config.toml
normalize_top_k = true
balance_loss = 0.000387
n_groups = 8
init_std_router = 0.00958
seq_len = 256
steps = 6702
dataset = "wikipedia_en"
Below are experts of layer 7 (counted from 0) of a mixture-of-experts language model. Rows are named router (the router's row for the expert), gate (a neuron's input weights, with its number), up (a neuron's input weights, with its number) and show model dimensions 0-127. Each number is 50 + 10 x the weight over its row's rms, rounded and kept within 0 to 99.
After each expert's rows: "mostly gets" lists some tokens that are sent to it at least half of the time; "comes after" lists some tokens at least twice as common just before its tokens as in all text. This comes from a sample of Wikipedia text that the model never trained on. Tokens count by the router's weight.

# expert 21
router:58 47 60 58 48 53 58 55 55 43 59 64 60 49 58 33 56 53 48 54 77 49 53 60 38 48 50 78 31 56 45 55 49 55 49 64 46 59 50 50 38 51 36 39 62 57 56 53 67 43 58 64 23 62 67 70 52 67 64 52 47 46 56 62 27 54 56 49 51 50 48 62 33 51 51 52 39 64 42 35 43 58 49 47 58 41 41 57 46 56 39 46 46 47 33 62 50 40 50 46 40 64 45 39 33 42 46 58 45 46 43 52 62 40 48 60 36 56 39 49 40 55 42 30 47 41 32 51
gate5:66 50 71 42 63 58 56 42 50 59 46 47 49 50 49 66 39 46 62 60 54 42 50 55 58 47 50 53 62 55 39 60 35 71 43 52 55 57 51 46 40 40 56 61 38 54 47 46 32 51 63 46 34 56 59 45 50 52 64 39 49 46 50 58 48 61 48 38 36 57 58 52 70 66 53 59 49 50 34 48 43 36 50 47 85 72 53 39 43 58 47 55 62 36 49 66 53 50 40 51 52 53 55 46 38 50 63 56 31 49 47 49 27 56 55 51 71 31 66 50 42 48 38 64 45 60 37 39
up5:66 38 58 62 49 57 54 48 70 56 45 54 49 50 51 38 49 40 52 41 41 59 45 54 50 47 59 50 35 61 28 42 43 37 52 49 72 41 51 54 66 44 57 38 48 26 55 56 47 62 43 50 57 51 42 58 47 45 38 43 49 47 50 43 65 51 54 51 58 66 46 59 35 45 44 34 43 44 41 60 43 42 54 75 27 41 36 68 53 58 41 39 42 56 53 30 45 56 49 52 33 45 69 63 40 36 52 52 46 40 65 38 64 40 57 36 55 49 57 56 55 38 59 24 60 52 53 60
mostly gets: " his", " her", " their", " His", "His", " own"
comes after: " his", "'s", " of", " her", " their", " a"

# expert 48
router:53 41 59 40 45 54 51 49 53 39 61 52 56 44 48 45 56 67 41 45 49 53 50 59 41 46 63 52 43 55 63 48 56 61 45 47 50 77 33 56 38 56 30 42 55 57 41 41 67 20 42 56 45 73 45 54 45 49 57 50 49 41 60 68 46 46 34 35 50 45 45 53 43 54 36 53 44 46 51 42 50 67 37 47 47 40 46 66 43 55 48 58 42 53 28 43 55 36 54 58 43 67 54 49 42 42 38 74 38 50 51 52 53 44 46 74 58 74 41 51 43 64 33 34 46 42 51 47
gate3:51 49 22 33 64 45 53 41 53 42 68 58 47 47 27 33 35 41 43 47 43 50 41 50 52 58 43 46 41 61 56 46 57 61 49 53 40 64 35 44 53 49 50 60 50 46 28 63 56 47 46 45 55 63 57 52 48 42 28 54 64 42 53 63 40 50 52 62 47 50 52 55 38 57 65 51 55 59 54 43 71 34 45 43 52 58 48 63 50 54 60 51 59 58 68 42 39 62 44 39 76 48 37 52 46 34 59 49 76 46 43 41 50 58 59 47 48 31 56 58 53 36 32 36 52 52 50 54
up3:57 51 73 55 65 53 33 54 53 49 37 57 58 48 78 49 53 64 61 45 64 56 66 48 55 54 61 36 58 58 45 55 49 53 40 48 52 63 48 42 46 48 50 49 59 58 62 36 38 52 47 47 73 50 52 61 45 50 65 39 62 34 55 58 43 46 41 48 46 51 50 74 63 38 32 43 45 55 60 60 51 55 46 44 52 39 46 62 49 63 51 58 61 42 42 38 51 55 45 51 43 47 54 38 48 45 47 69 54 57 48 52 40 39 51 58 52 55 64 46 44 09 66 33 63 39 40 42
mostly gets: "600", "800", "700", "750", "260", "850"
comes after: " ", ".", "°", "′", " (", ","

# expert 59
router:61 35 63 36 55 45 54 34 43 28 51 61 48 62 44 34 47 65 45 52 76 53 48 63 51 41 46 65 49 55 56 52 48 62 46 64 40 59 48 51 27 49 29 61 53 48 61 56 65 45 54 52 37 58 39 55 47 57 49 58 49 47 61 58 34 56 58 52 58 40 40 65 42 33 47 63 52 63 39 42 52 58 41 38 56 35 37 63 48 63 45 53 50 53 45 40 45 39 48 56 30 58 47 33 40 39 49 55 53 45 45 50 52 52 52 57 35 54 50 39 35 70 30 47 30 40 55 66
gate3:49 58 42 43 38 50 46 58 47 74 64 50 47 51 50 51 50 51 71 41 55 52 39 52 55 65 48 60 61 56 33 53 46 63 31 55 57 46 42 36 43 58 45 14 47 66 35 44 46 28 50 50 46 65 66 46 62 42 39 47 46 52 45 58 41 45 61 40 46 44 44 45 57 52 49 42 39 42 50 61 48 65 54 28 55 52 25 49 49 56 40 51 36 55 45 42 42 41 53 47 45 29 49 40 51 44 47 43 45 61 54 54 38 49 62 59 52 44 54 34 54 31 40 27 61 35 42 57
up3:53 42 54 44 57 53 38 37 56 49 53 64 53 48 42 52 47 49 48 71 58 45 46 48 39 39 35 50 37 68 67 50 41 63 45 70 60 46 54 47 42 52 40 61 49 43 56 26 54 60 55 53 70 52 47 39 59 66 43 44 41 29 52 28 46 47 56 41 38 50 57 57 46 59 67 43 33 49 49 32 59 51 50 54 43 50 40 42 63 53 24 66 59 32 34 46 56 53 37 56 44 36 45 47 47 47 58 62 46 56 68 46 49 38 52 55 52 50 63 43 45 73 43 55 56 69 59 46
mostly gets: " this", " a", " same", " any", " every", " each"
comes after: " a", " the", " as", ".", " with", " is"

# expert 118
router:58 33 49 53 52 56 51 39 53 29 54 53 55 52 48 34 57 64 37 65 70 46 54 48 51 35 55 53 37 53 56 66 51 63 41 41 47 59 45 55 33 44 49 46 52 54 59 60 63 49 56 66 40 66 47 53 27 52 51 38 48 48 56 48 55 57 46 48 40 25 61 48 34 40 48 47 44 45 36 30 39 62 46 49 43 27 45 70 38 42 45 41 50 51 40 44 55 27 47 49 40 66 48 32 34 47 40 67 39 55 45 42 56 42 38 57 42 54 61 47 49 62 49 33 52 45 46 67
gate0:53 50 60 77 47 74 55 36 47 31 66 45 62 57 53 56 65 57 53 64 66 48 40 52 50 53 50 49 53 49 56 42 52 30 33 56 46 43 66 50 57 46 51 66 62 50 43 49 38 39 42 71 45 46 40 27 61 41 54 44 50 66 53 49 58 60 62 51 51 34 53 50 50 28 47 43 47 59 50 66 45 61 73 40 40 39 46 51 47 56 60 61 46 59 32 47 41 50 55 45 55 55 50 46 31 50 45 43 55 44 65 45 37 56 48 56 37 37 51 49 61 39 64 36 41 51 34 47
up0:47 53 58 44 57 50 55 59 61 57 34 53 44 25 65 48 50 48 57 52 41 34 51 58 35 43 57 64 57 58 43 50 36 35 67 39 58 65 37 54 51 57 44 68 43 56 45 57 57 51 32 50 47 48 60 70 54 52 61 40 50 43 61 51 30 59 61 52 45 54 55 36 53 68 54 49 67 34 65 48 56 44 33 48 52 54 48 50 60 47 37 26 67 55 54 52 51 47 42 66 52 38 32 48 59 37 46 55 31 34 51 74 44 52 48 44 59 51 47 47 31 42 56 53 32 44 53 42
mostly gets: "′N", "°N", " |", "″N", "During"
comes after: ")", "0", "1", "2", "\"", "3"

# expert 121
router:52 42 41 45 54 61 56 52 47 35 41 57 60 53 60 30 50 58 40 44 68 53 50 51 28 48 56 52 49 53 49 72 48 68 59 58 43 61 49 48 47 42 38 57 49 44 60 55 63 32 53 57 34 54 47 59 39 55 57 48 51 42 63 55 36 54 58 39 52 51 52 55 52 36 46 63 59 52 26 35 36 62 33 44 46 45 43 68 40 40 46 45 49 35 29 45 51 43 42 46 48 58 29 29 34 42 48 59 51 54 44 44 55 46 38 51 40 74 38 61 43 70 36 43 39 34 50 56
gate0:34 53 48 28 30 54 41 66 59 57 50 49 53 64 42 42 53 43 55 38 61 32 47 40 39 48 58 56 66 58 41 66 49 44 54 65 64 44 36 52 44 59 66 46 37 49 53 53 55 62 41 43 42 64 54 39 52 38 25 51 43 57 74 48 53 58 48 44 37 48 45 55 57 42 57 47 51 60 62 61 72 45 48 55 45 41 65 32 47 58 51 46 46 53 45 49 52 47 61 41 52 47 60 45 65 49 50 65 57 57 35 63 61 67 42 69 34 46 66 38 50 38 53 57 45 72 54 47
up0:64 49 66 46 52 24 60 37 40 55 50 60 51 29 48 60 55 61 56 59 53 47 37 45 48 58 65 44 45 67 53 47 55 45 46 42 55 17 62 36 53 36 46 48 57 58 53 40 54 44 43 67 61 45 54 45 40 34 46 58 46 51 29 53 51 58 65 49 48 39 65 44 55 65 75 46 40 49 61 47 51 59 58 42 48 50 24 48 51 56 54 62 55 67 54 42 61 55 38 58 44 64 42 65 61 50 61 45 46 44 48 52 66 45 47 45 59 48 30 33 51 59 34 44 45 52 52 55
mostly gets: " an", "An", " An", " using", " ensure", " scientific"
comes after: " in", " of", " to", " for", " is", " with"

# expert 99
router:55 35 69 42 51 52 71 46 49 42 53 59 52 57 45 50 48 59 43 68 58 39 29 46 47 50 49 57 41 54 61 66 54 78 59 49 57 50 36 56 34 54 49 40 66 58 52 66 67 26 48 62 40 77 58 54 44 58 50 43 43 47 68 52 45 47 48 52 43 49 54 39 50 34 48 53 62 52 37 42 47 48 46 55 62 33 51 62 41 52 47 48 46 37 49 45 60 29 47 66 45 64 36 37 43 53 47 71 52 43 45 51 52 43 43 56 38 63 55 43 57 52 39 40 43 38 53 72
gate0:61 41 64 48 29 46 58 60 55 64 46 58 58 47 55 41 55 63 69 67 64 47 54 44 58 40 54 43 38 49 52 62 72 56 56 27 59 55 49 53 50 46 59 44 50 60 30 46 46 51 43 37 46 60 41 58 58 47 62 47 65 44 56 60 39 19 54 74 48 59 35 52 37 45 41 51 58 32 40 64 56 35 49 51 41 62 54 38 50 36 49 46 58 38 63 47 64 58 44 56 51 54 36 54 52 54 32 48 51 51 59 61 44 65 52 55 61 50 44 40 40 47 50 60 48 36 27 46
up0:61 71 29 52 57 49 40 47 39 49 36 50 36 42 45 41 41 35 52 50 53 48 43 50 51 31 57 40 40 48 55 44 39 67 39 60 67 41 36 45 63 50 20 52 53 49 68 55 46 48 60 57 49 49 65 46 40 49 60 52 34 46 35 40 50 53 44 51 60 37 40 55 57 55 55 67 52 49 46 37 52 53 57 46 54 46 42 54 61 52 49 66 44 44 49 31 55 38 54 50 50 46 29 36 51 41 51 34 25 45 23 49 46 52 47 54 63 50 47 50 45 51 61 35 59 70 71 45
mostly gets: "Since", " Pld", " Advis", " GF", " consum", " Feat"
comes after: "\n", " |\n", " Votes", " Candidate", " Team", "===\n\n"

# expert 12
router:50 48 69 47 57 45 55 45 57 32 58 51 66 59 54 41 49 64 32 56 60 53 47 59 37 42 42 57 43 53 58 53 57 43 56 54 48 59 45 65 44 52 44 61 64 52 53 54 65 33 63 53 48 61 52 71 48 53 59 49 34 46 69 48 56 53 52 30 45 30 62 65 39 47 46 48 57 52 48 47 48 62 48 44 51 42 44 63 45 47 47 45 37 45 31 50 64 36 55 53 43 50 38 45 38 46 38 62 49 54 48 53 56 59 44 80 48 87 48 48 39 73 40 36 48 58 36 54
gate3:63 54 41 34 57 41 56 57 74 61 48 44 52 45 46 27 55 46 50 30 61 35 53 44 49 45 43 47 41 47 49 44 54 47 42 62 55 62 58 63 53 42 52 58 37 54 51 34 50 54 66 55 35 71 61 49 46 47 55 71 53 69 49 46 73 56 67 66 42 45 61 46 42 31 41 46 51 31 63 46 63 61 40 44 39 42 61 58 47 60 75 44 51 57 58 46 47 55 47 34 54 39 58 51 46 65 53 56 44 64 68 53 56 54 38 46 59 46 51 37 66 52 59 52 63 48 51 59
up3:62 59 65 52 60 51 40 66 36 52 57 53 49 55 54 52 47 39 35 46 35 57 44 45 51 62 49 46 53 51 47 43 35 75 59 44 54 51 44 60 48 45 59 40 43 53 50 46 32 51 64 53 47 57 45 44 43 28 53 54 52 51 49 51 43 37 48 16 55 64 50 52 60 62 64 48 44 46 55 30 46 40 35 57 41 44 45 55 55 55 53 46 37 56 47 77 33 45 59 80 50 63 29 39 37 44 59 35 60 51 57 46 61 55 50 56 39 49 51 40 47 37 45 64 57 52 31 54
mostly gets: "31", "24", "26", "30", "29", "25"
comes after: " ", "–", ":", "/", " (", " $"

# expert 68
router:66 42 74 61 55 57 58 58 47 50 49 62 59 55 59 48 68 65 45 44 61 50 48 47 54 46 52 59 28 46 53 58 65 69 57 56 54 56 48 53 47 31 47 47 50 52 57 53 51 37 47 55 29 70 61 45 38 51 70 48 49 46 60 52 42 53 31 36 52 39 62 53 44 35 44 47 45 45 40 33 54 42 45 37 44 48 43 48 38 57 46 45 48 56 55 58 36 34 63 54 43 66 40 43 13 46 45 57 42 46 37 43 56 52 46 62 57 67 56 58 39 71 41 43 47 56 41 59
gate0:54 41 59 64 70 41 61 54 55 56 54 45 45 53 60 42 53 45 77 44 58 63 43 32 39 61 55 50 36 45 46 43 48 58 66 43 56 53 48 57 56 55 54 58 50 40 43 43 52 52 53 50 52 45 53 63 53 30 50 45 27 41 56 38 64 35 66 44 46 40 46 48 53 61 77 61 55 55 53 50 61 50 35 52 34 52 62 56 59 58 50 30 42 74 65 47 36 48 54 57 46 51 22 31 49 42 60 63 39 37 55 48 37 56 48 51 42 52 37 47 53 55 29 51 60 38 45 53
up0:43 64 47 33 57 47 50 48 68 35 42 43 40 53 60 41 35 55 71 63 58 58 36 38 62 34 49 59 53 54 49 41 59 50 55 46 56 41 50 26 41 61 57 34 51 49 60 27 61 49 52 53 45 40 62 49 50 51 46 51 56 44 30 41 41 57 54 45 29 48 69 43 40 49 38 63 66 69 40 43 42 51 57 36 54 36 48 75 63 44 52 54 46 38 70 33 38 54 43 48 46 54 50 44 56 62 46 50 58 47 42 34 59 57 41 42 44 46 51 39 34 39 60 46 48 61 47 55
mostly gets: " chairman", " philosophy", " president", "Reception", " classification", " professor"
comes after: " the", "==", " of", " his", "See", " this"

# expert 126
router:44 37 78 38 53 42 54 37 44 42 52 60 49 49 55 43 48 78 48 61 65 48 50 59 42 35 53 65 20 43 65 52 69 64 57 49 48 48 49 59 46 48 43 56 54 52 59 56 63 39 62 58 34 58 51 44 42 54 64 63 42 44 52 49 37 56 45 53 47 47 51 50 45 54 44 62 40 47 36 35 43 54 51 53 53 31 42 57 52 58 59 38 53 51 54 45 37 37 53 49 49 77 32 44 23 44 43 51 43 51 40 52 46 48 40 56 51 64 45 52 33 69 37 48 50 51 31 53
gate0:36 47 54 45 47 43 38 43 47 44 47 61 46 40 54 63 55 52 51 53 46 47 40 46 55 44 42 70 44 53 63 51 51 40 57 43 52 43 58 65 44 54 37 49 28 45 36 43 55 67 58 70 26 37 45 47 37 58 34 44 36 65 77 37 53 43 34 64 35 58 61 43 43 64 41 53 54 37 48 64 38 51 51 60 51 49 33 41 40 28 61 63 38 34 36 57 60 56 44 35 54 52 46 58 51 49 42 74 50 45 50 60 55 54 42 57 45 49 42 52 40 37 51 45 54 57 40 36
up0:46 45 73 59 53 44 70 47 45 44 42 46 46 48 75 64 60 63 48 44 46 47 56 50 39 47 48 43 58 48 61 47 56 62 39 45 52 65 36 57 30 65 56 65 53 69 50 63 72 62 51 56 68 44 65 46 74 43 56 47 62 42 30 55 48 47 69 40 37 49 51 43 55 64 52 36 55 52 61 55 53 66 71 51 36 44 44 47 54 41 47 47 48 55 53 38 69 47 51 49 58 43 37 48 45 50 40 57 45 56 73 45 49 60 50 50 65 43 45 36 53 57 57 37 54 57 56 32
mostly gets: " members", " students", " people", " women", " players", " children"
comes after: " the", " The", " his", " a", " her", "'s"

# expert 17
router:43 31 63 62 50 63 56 43 52 41 47 50 67 52 47 28 47 51 37 61 78 55 48 60 54 44 37 50 46 57 63 64 48 58 68 48 47 53 49 57 31 44 46 50 62 50 53 60 64 41 42 50 30 79 44 54 47 45 60 50 52 58 58 51 44 55 41 21 47 45 42 62 27 43 51 50 46 37 41 47 56 48 52 57 40 29 35 64 36 50 41 46 53 49 36 46 46 52 41 50 28 45 50 54 39 45 48 51 59 56 45 50 66 34 55 56 41 58 54 56 49 61 34 35 48 45 42 47
gate5:33 62 58 32 54 40 55 44 41 51 53 26 64 35 52 46 49 67 45 51 44 52 57 44 64 49 69 52 63 49 49 41 42 55 45 48 53 62 46 47 50 66 41 44 28 51 56 59 54 44 45 61 53 28 56 42 26 31 45 44 44 72 65 58 46 38 40 48 57 56 49 55 42 39 45 33 54 56 54 53 51 73 50 46 33 55 71 63 55 50 39 50 47 67 50 47 59 52 62 56 58 58 42 51 46 51 48 55 45 56 52 49 48 66 40 66 46 32 42 54 65 62 71 56 32 47 47 42
up5:54 42 28 47 61 44 65 42 36 64 42 37 50 34 42 47 54 69 58 25 40 43 55 60 38 59 72 50 66 51 34 31 55 39 38 47 59 48 43 45 33 49 48 53 30 65 48 63 31 62 53 55 34 43 57 49 37 26 51 48 63 48 56 56 41 46 49 56 55 55 58 61 46 36 53 53 53 52 38 45 50 65 49 40 41 52 48 63 39 34 49 67 46 48 58 40 55 40 56 50 57 40 47 50 31 48 42 49 40 35 53 55 64 66 53 56 59 43 44 42 53 63 55 49 42 57 43 37
mostly gets: "born", " Died", " Phylum", " born", " ​(", " (/"
comes after: " (", "born", " ", " Born", "–", ":"

# expert 91
router:40 50 65 43 49 43 55 52 54 34 57 52 48 44 45 39 53 65 38 60 75 45 42 55 34 55 48 53 29 44 45 61 58 64 46 47 55 52 60 52 44 40 42 40 51 59 39 46 60 32 50 56 33 63 42 57 50 60 56 59 36 64 61 42 55 47 45 50 38 42 51 66 36 39 36 62 53 63 41 36 47 56 26 46 54 35 51 48 42 63 44 53 54 38 30 33 45 34 60 52 32 52 43 37 27 53 36 48 50 58 44 45 57 44 51 45 51 58 48 55 64 60 34 43 33 32 45 50
gate0:56 58 48 46 37 39 42 36 45 35 60 47 53 46 48 49 49 53 45 39 42 41 64 30 52 62 51 72 65 35 53 61 65 44 52 30 54 45 63 52 44 54 45 60 40 48 56 60 24 59 57 46 55 34 67 55 51 35 24 49 68 47 53 51 51 58 66 43 48 48 55 33 40 53 47 55 58 52 50 39 48 51 51 46 64 48 40 50 48 70 35 46 43 50 58 41 59 55 30 62 41 58 55 54 64 57 38 56 55 42 65 56 23 57 33 49 64 43 37 49 55 52 39 45 57 41 56 50
up0:54 50 41 71 48 42 47 48 66 51 55 50 41 42 62 54 47 43 47 51 46 47 36 50 54 48 63 57 45 31 53 61 42 47 38 63 54 46 48 52 56 41 30 48 41 41 55 53 49 53 45 47 55 51 60 46 56 60 57 41 61 62 35 61 33 55 57 49 62 44 49 46 67 54 61 55 37 69 57 79 61 59 65 35 44 43 35 45 48 67 15 51 46 65 64 43 41 54 48 52 46 55 31 51 62 52 54 53 36 52 52 45 37 52 38 56 54 41 40 46 40 50 56 21 40 45 58 67
mostly gets: " would", " could", " can", " must", " may", " •"
comes after: "\n", " |\n", ")\n", ".\n", ";\n", ");\n"

# expert 78
router:59 41 58 30 57 64 46 53 52 24 53 52 57 56 50 55 63 55 41 48 60 45 45 61 35 46 49 65 30 64 46 58 42 54 55 35 43 56 47 51 52 51 35 53 57 57 57 55 61 45 58 54 41 58 54 56 54 49 62 50 44 35 51 60 42 57 56 48 30 34 52 52 40 44 58 71 40 61 38 45 48 53 35 45 48 35 44 57 33 56 43 48 54 46 30 37 60 38 43 58 43 64 47 41 40 51 42 63 62 29 43 43 55 42 31 58 47 72 51 66 34 66 34 28 52 47 47 50
gate0:55 53 59 60 74 54 40 44 56 41 62 58 57 41 59 29 35 48 54 36 46 39 63 49 51 43 48 56 65 54 41 44 52 60 46 52 47 39 43 50 50 42 51 64 55 76 58 49 56 68 67 59 46 50 60 52 52 56 67 49 43 64 54 44 42 42 47 27 46 50 37 46 65 51 76 58 41 52 45 48 60 49 68 51 57 36 45 61 38 39 49 64 47 47 54 40 38 64 58 54 42 60 59 35 35 56 32 48 49 42 48 46 54 48 62 31 65 45 67 44 55 37 53 44 62 55 61 30
up0:53 44 44 57 54 56 48 60 40 45 54 51 67 58 67 61 50 63 44 50 47 54 43 71 59 53 72 46 42 67 51 71 36 56 57 41 52 51 60 60 53 62 52 37 70 57 45 51 52 43 45 51 42 50 45 52 39 51 46 52 80 41 43 42 48 48 45 56 54 52 56 74 46 40 49 49 61 57 55 47 60 50 59 41 42 73 69 49 50 42 51 38 44 72 58 51 48 62 48 62 59 47 38 59 37 65 57 45 36 62 57 60 38 48 60 72 29 56 48 52 59 43 41 57 35 32 47 39
mostly gets: " these", " some", " many", " several", " two", " those"
comes after: " of", ".\n\n", ".", " number", " List", " with"

# expert 70
router:46 37 70 52 70 55 61 55 56 35 45 57 56 57 52 52 52 66 59 57 66 53 39 36 38 36 48 66 43 48 48 60 53 67 54 61 40 63 60 57 42 45 35 58 58 59 48 66 47 43 48 72 36 60 52 58 41 55 58 53 40 56 56 52 44 51 39 49 53 48 46 54 37 43 40 63 51 53 39 24 45 49 51 44 52 36 41 61 53 42 52 48 56 55 55 43 35 40 56 54 40 65 41 38 38 46 45 60 36 42 38 42 61 40 30 56 38 66 47 54 43 78 29 39 47 53 34 47
gate0:61 59 55 36 51 51 79 42 55 49 67 47 53 59 49 49 50 52 52 53 61 55 53 46 47 70 49 46 57 49 53 41 49 56 58 47 47 58 42 47 52 44 51 33 67 53 38 63 71 52 43 41 41 45 48 60 42 48 59 55 50 40 45 41 72 47 60 69 41 41 42 64 61 56 63 22 35 39 48 65 49 54 41 61 52 65 41 34 54 58 53 68 52 44 68 46 57 56 56 33 60 62 58 44 52 51 35 45 48 64 54 64 48 60 39 28 44 62 59 40 34 44 38 59 38 61 42 40
up0:54 31 59 49 42 32 36 42 64 48 47 56 58 49 44 53 54 37 64 34 50 59 66 58 57 49 43 48 55 40 55 59 49 48 64 42 35 43 51 86 50 57 55 44 50 41 43 60 44 39 39 48 61 57 56 73 47 46 67 45 54 56 44 45 51 44 29 56 58 43 48 70 71 70 42 37 48 64 58 43 43 48 46 55 57 47 45 41 47 70 54 54 48 64 47 46 45 61 51 40 56 49 49 59 42 44 49 49 33 50 57 47 52 54 45 41 32 60 40 66 78 37 42 55 41 48 51 61
mostly gets: " it", " town", " city", " kingdom", " economy", " society"
comes after: " the", " The", " this", "The", " his", "'s"

# expert 98
router:62 47 50 33 53 61 51 36 55 35 54 50 51 47 40 25 59 58 34 46 60 49 42 43 35 38 42 56 48 54 57 55 52 68 70 51 48 63 54 68 43 51 33 54 54 60 59 62 65 42 54 71 32 50 52 54 36 58 62 50 54 47 43 55 30 60 51 46 41 42 49 65 31 47 51 64 52 45 29 37 53 52 34 44 56 51 46 57 39 53 62 44 58 49 34 40 44 43 39 49 39 60 45 40 44 48 42 70 43 46 45 41 50 42 38 58 57 61 56 57 44 58 26 53 32 50 44 69
gate0:36 45 61 69 46 44 51 43 28 45 29 57 59 43 44 53 44 35 44 37 44 27 37 48 38 47 51 51 43 52 33 50 52 65 62 46 38 44 47 46 75 55 51 50 54 52 58 38 60 35 60 67 45 49 39 67 66 49 46 48 63 65 30 61 41 64 44 39 52 38 45 42 45 63 58 57 60 56 38 57 55 31 54 41 39 48 52 33 38 55 46 55 45 50 41 49 37 56 54 53 34 57 64 49 62 52 50 62 34 29 39 52 50 49 60 62 42 35 57 46 42 54 49 50 48 41 60 35
up0:65 46 68 49 50 36 66 51 53 42 39 33 56 52 43 66 41 51 42 54 57 50 44 50 42 15 51 37 57 63 43 35 37 49 42 44 56 40 37 54 40 50 47 56 42 61 55 67 46 37 36 62 47 40 38 58 42 46 56 36 54 50 34 40 48 36 44 50 57 54 54 35 58 60 61 69 43 63 40 26 55 43 44 55 39 47 48 51 51 37 38 41 35 52 40 33 40 53 64 57 39 51 62 51 54 45 41 49 59 76 55 67 48 46 46 45 48 47 57 42 52 49 51 68 40 55 62 45
mostly gets: "The", " the", " The", "the", " These", " entire"
comes after: " of", ".", " in", " to", " for", ","

# expert 13
router:59 22 58 55 53 51 61 37 61 33 41 56 62 54 51 45 63 72 39 64 56 47 52 42 46 55 50 62 35 56 56 47 54 76 49 45 44 59 59 56 37 42 39 46 49 44 57 52 76 38 58 58 38 56 45 55 38 58 46 52 39 52 52 40 46 71 58 43 49 45 53 52 32 37 47 52 53 55 35 40 47 60 48 58 51 44 53 67 35 51 44 39 64 41 38 41 43 39 44 54 38 61 49 32 31 39 50 68 51 55 32 44 49 35 46 61 41 54 47 55 51 53 45 42 49 40 37 71
gate0:28 60 49 42 57 51 43 61 10 42 36 46 49 54 54 57 40 58 45 43 39 57 54 44 66 58 57 58 36 66 38 39 53 55 46 48 43 49 54 79 51 64 76 48 58 43 54 43 55 50 54 35 42 59 65 39 52 63 57 65 41 50 55 43 45 51 42 55 40 46 53 51 51 55 54 64 55 40 53 45 47 45 53 51 35 71 60 60 52 52 39 43 49 41 54 54 47 51 48 46 53 53 59 54 33 49 31 55 47 36 53 55 56 75 44 42 29 55 59 51 50 39 55 67 48 51 63 38
up0:60 66 51 62 42 54 63 54 54 55 61 53 47 52 60 30 30 63 65 39 59 57 47 46 49 41 51 47 42 36 66 50 63 55 50 39 58 51 56 48 48 60 50 39 68 51 48 60 19 65 56 43 54 28 57 59 52 50 49 60 59 37 52 42 37 63 44 59 44 35 52 62 45 43 52 49 66 44 44 37 53 37 53 46 38 55 54 42 61 56 42 48 48 47 45 48 59 56 64 22 50 33 58 52 45 58 36 51 68 44 59 45 44 46 38 49 37 58 39 45 38 39 62 46 41 65 62 28
mostly gets: " Starring", " @", " :", " ", " -", " –"
comes after: "\n", " |\n", ")\n", "\"", ")", ".\n"

# expert 15
router:59 36 65 40 56 63 63 57 50 43 50 56 51 47 48 31 57 71 33 54 61 56 42 47 52 32 54 56 34 48 56 52 50 62 58 53 52 52 50 56 41 49 30 62 50 57 47 62 74 33 56 67 40 67 57 55 38 55 56 46 50 43 59 61 40 49 45 40 35 46 66 49 42 52 50 46 42 54 38 38 52 54 34 54 55 29 42 67 44 46 37 49 47 41 43 40 39 34 50 50 37 55 56 44 34 50 37 62 56 48 50 31 44 47 43 68 43 80 54 50 47 64 40 39 33 53 46 53
gate4:54 63 45 46 46 75 47 58 32 55 42 57 56 51 53 44 43 54 35 61 52 27 50 38 51 43 49 44 64 67 55 26 42 52 47 38 47 47 77 66 37 43 44 47 64 41 49 46 28 48 46 55 39 35 68 45 53 41 49 73 47 46 53 43 48 49 53 42 37 53 53 48 55 41 51 50 37 50 46 34 45 52 63 52 63 56 48 55 53 45 53 40 43 57 27 33 56 42 48 66 45 55 45 41 62 56 47 51 32 59 53 50 74 59 64 52 61 61 46 39 57 55 40 62 65 45 38 54
up4:67 38 50 64 46 62 54 55 51 49 65 60 37 61 37 53 45 51 67 48 59 41 27 52 27 33 48 38 50 58 45 32 40 57 52 50 58 50 54 35 43 37 62 68 48 34 35 36 45 63 48 50 55 65 55 48 36 43 41 42 31 31 65 54 45 50 41 47 51 58 52 68 40 49 58 57 47 46 51 42 61 52 53 53 58 59 37 61 48 51 31 71 47 63 46 43 52 50 63 57 50 47 33 47 57 67 59 42 28 52 51 48 39 66 49 47 50 45 54 48 48 52 50 63 49 65 58 36
mostly gets: " Additionally", ")===\n", " ==\n\n", "==\n\n", " Then", " ===\n"
comes after: " ", ".", "In", ".\n\n", " However", " In"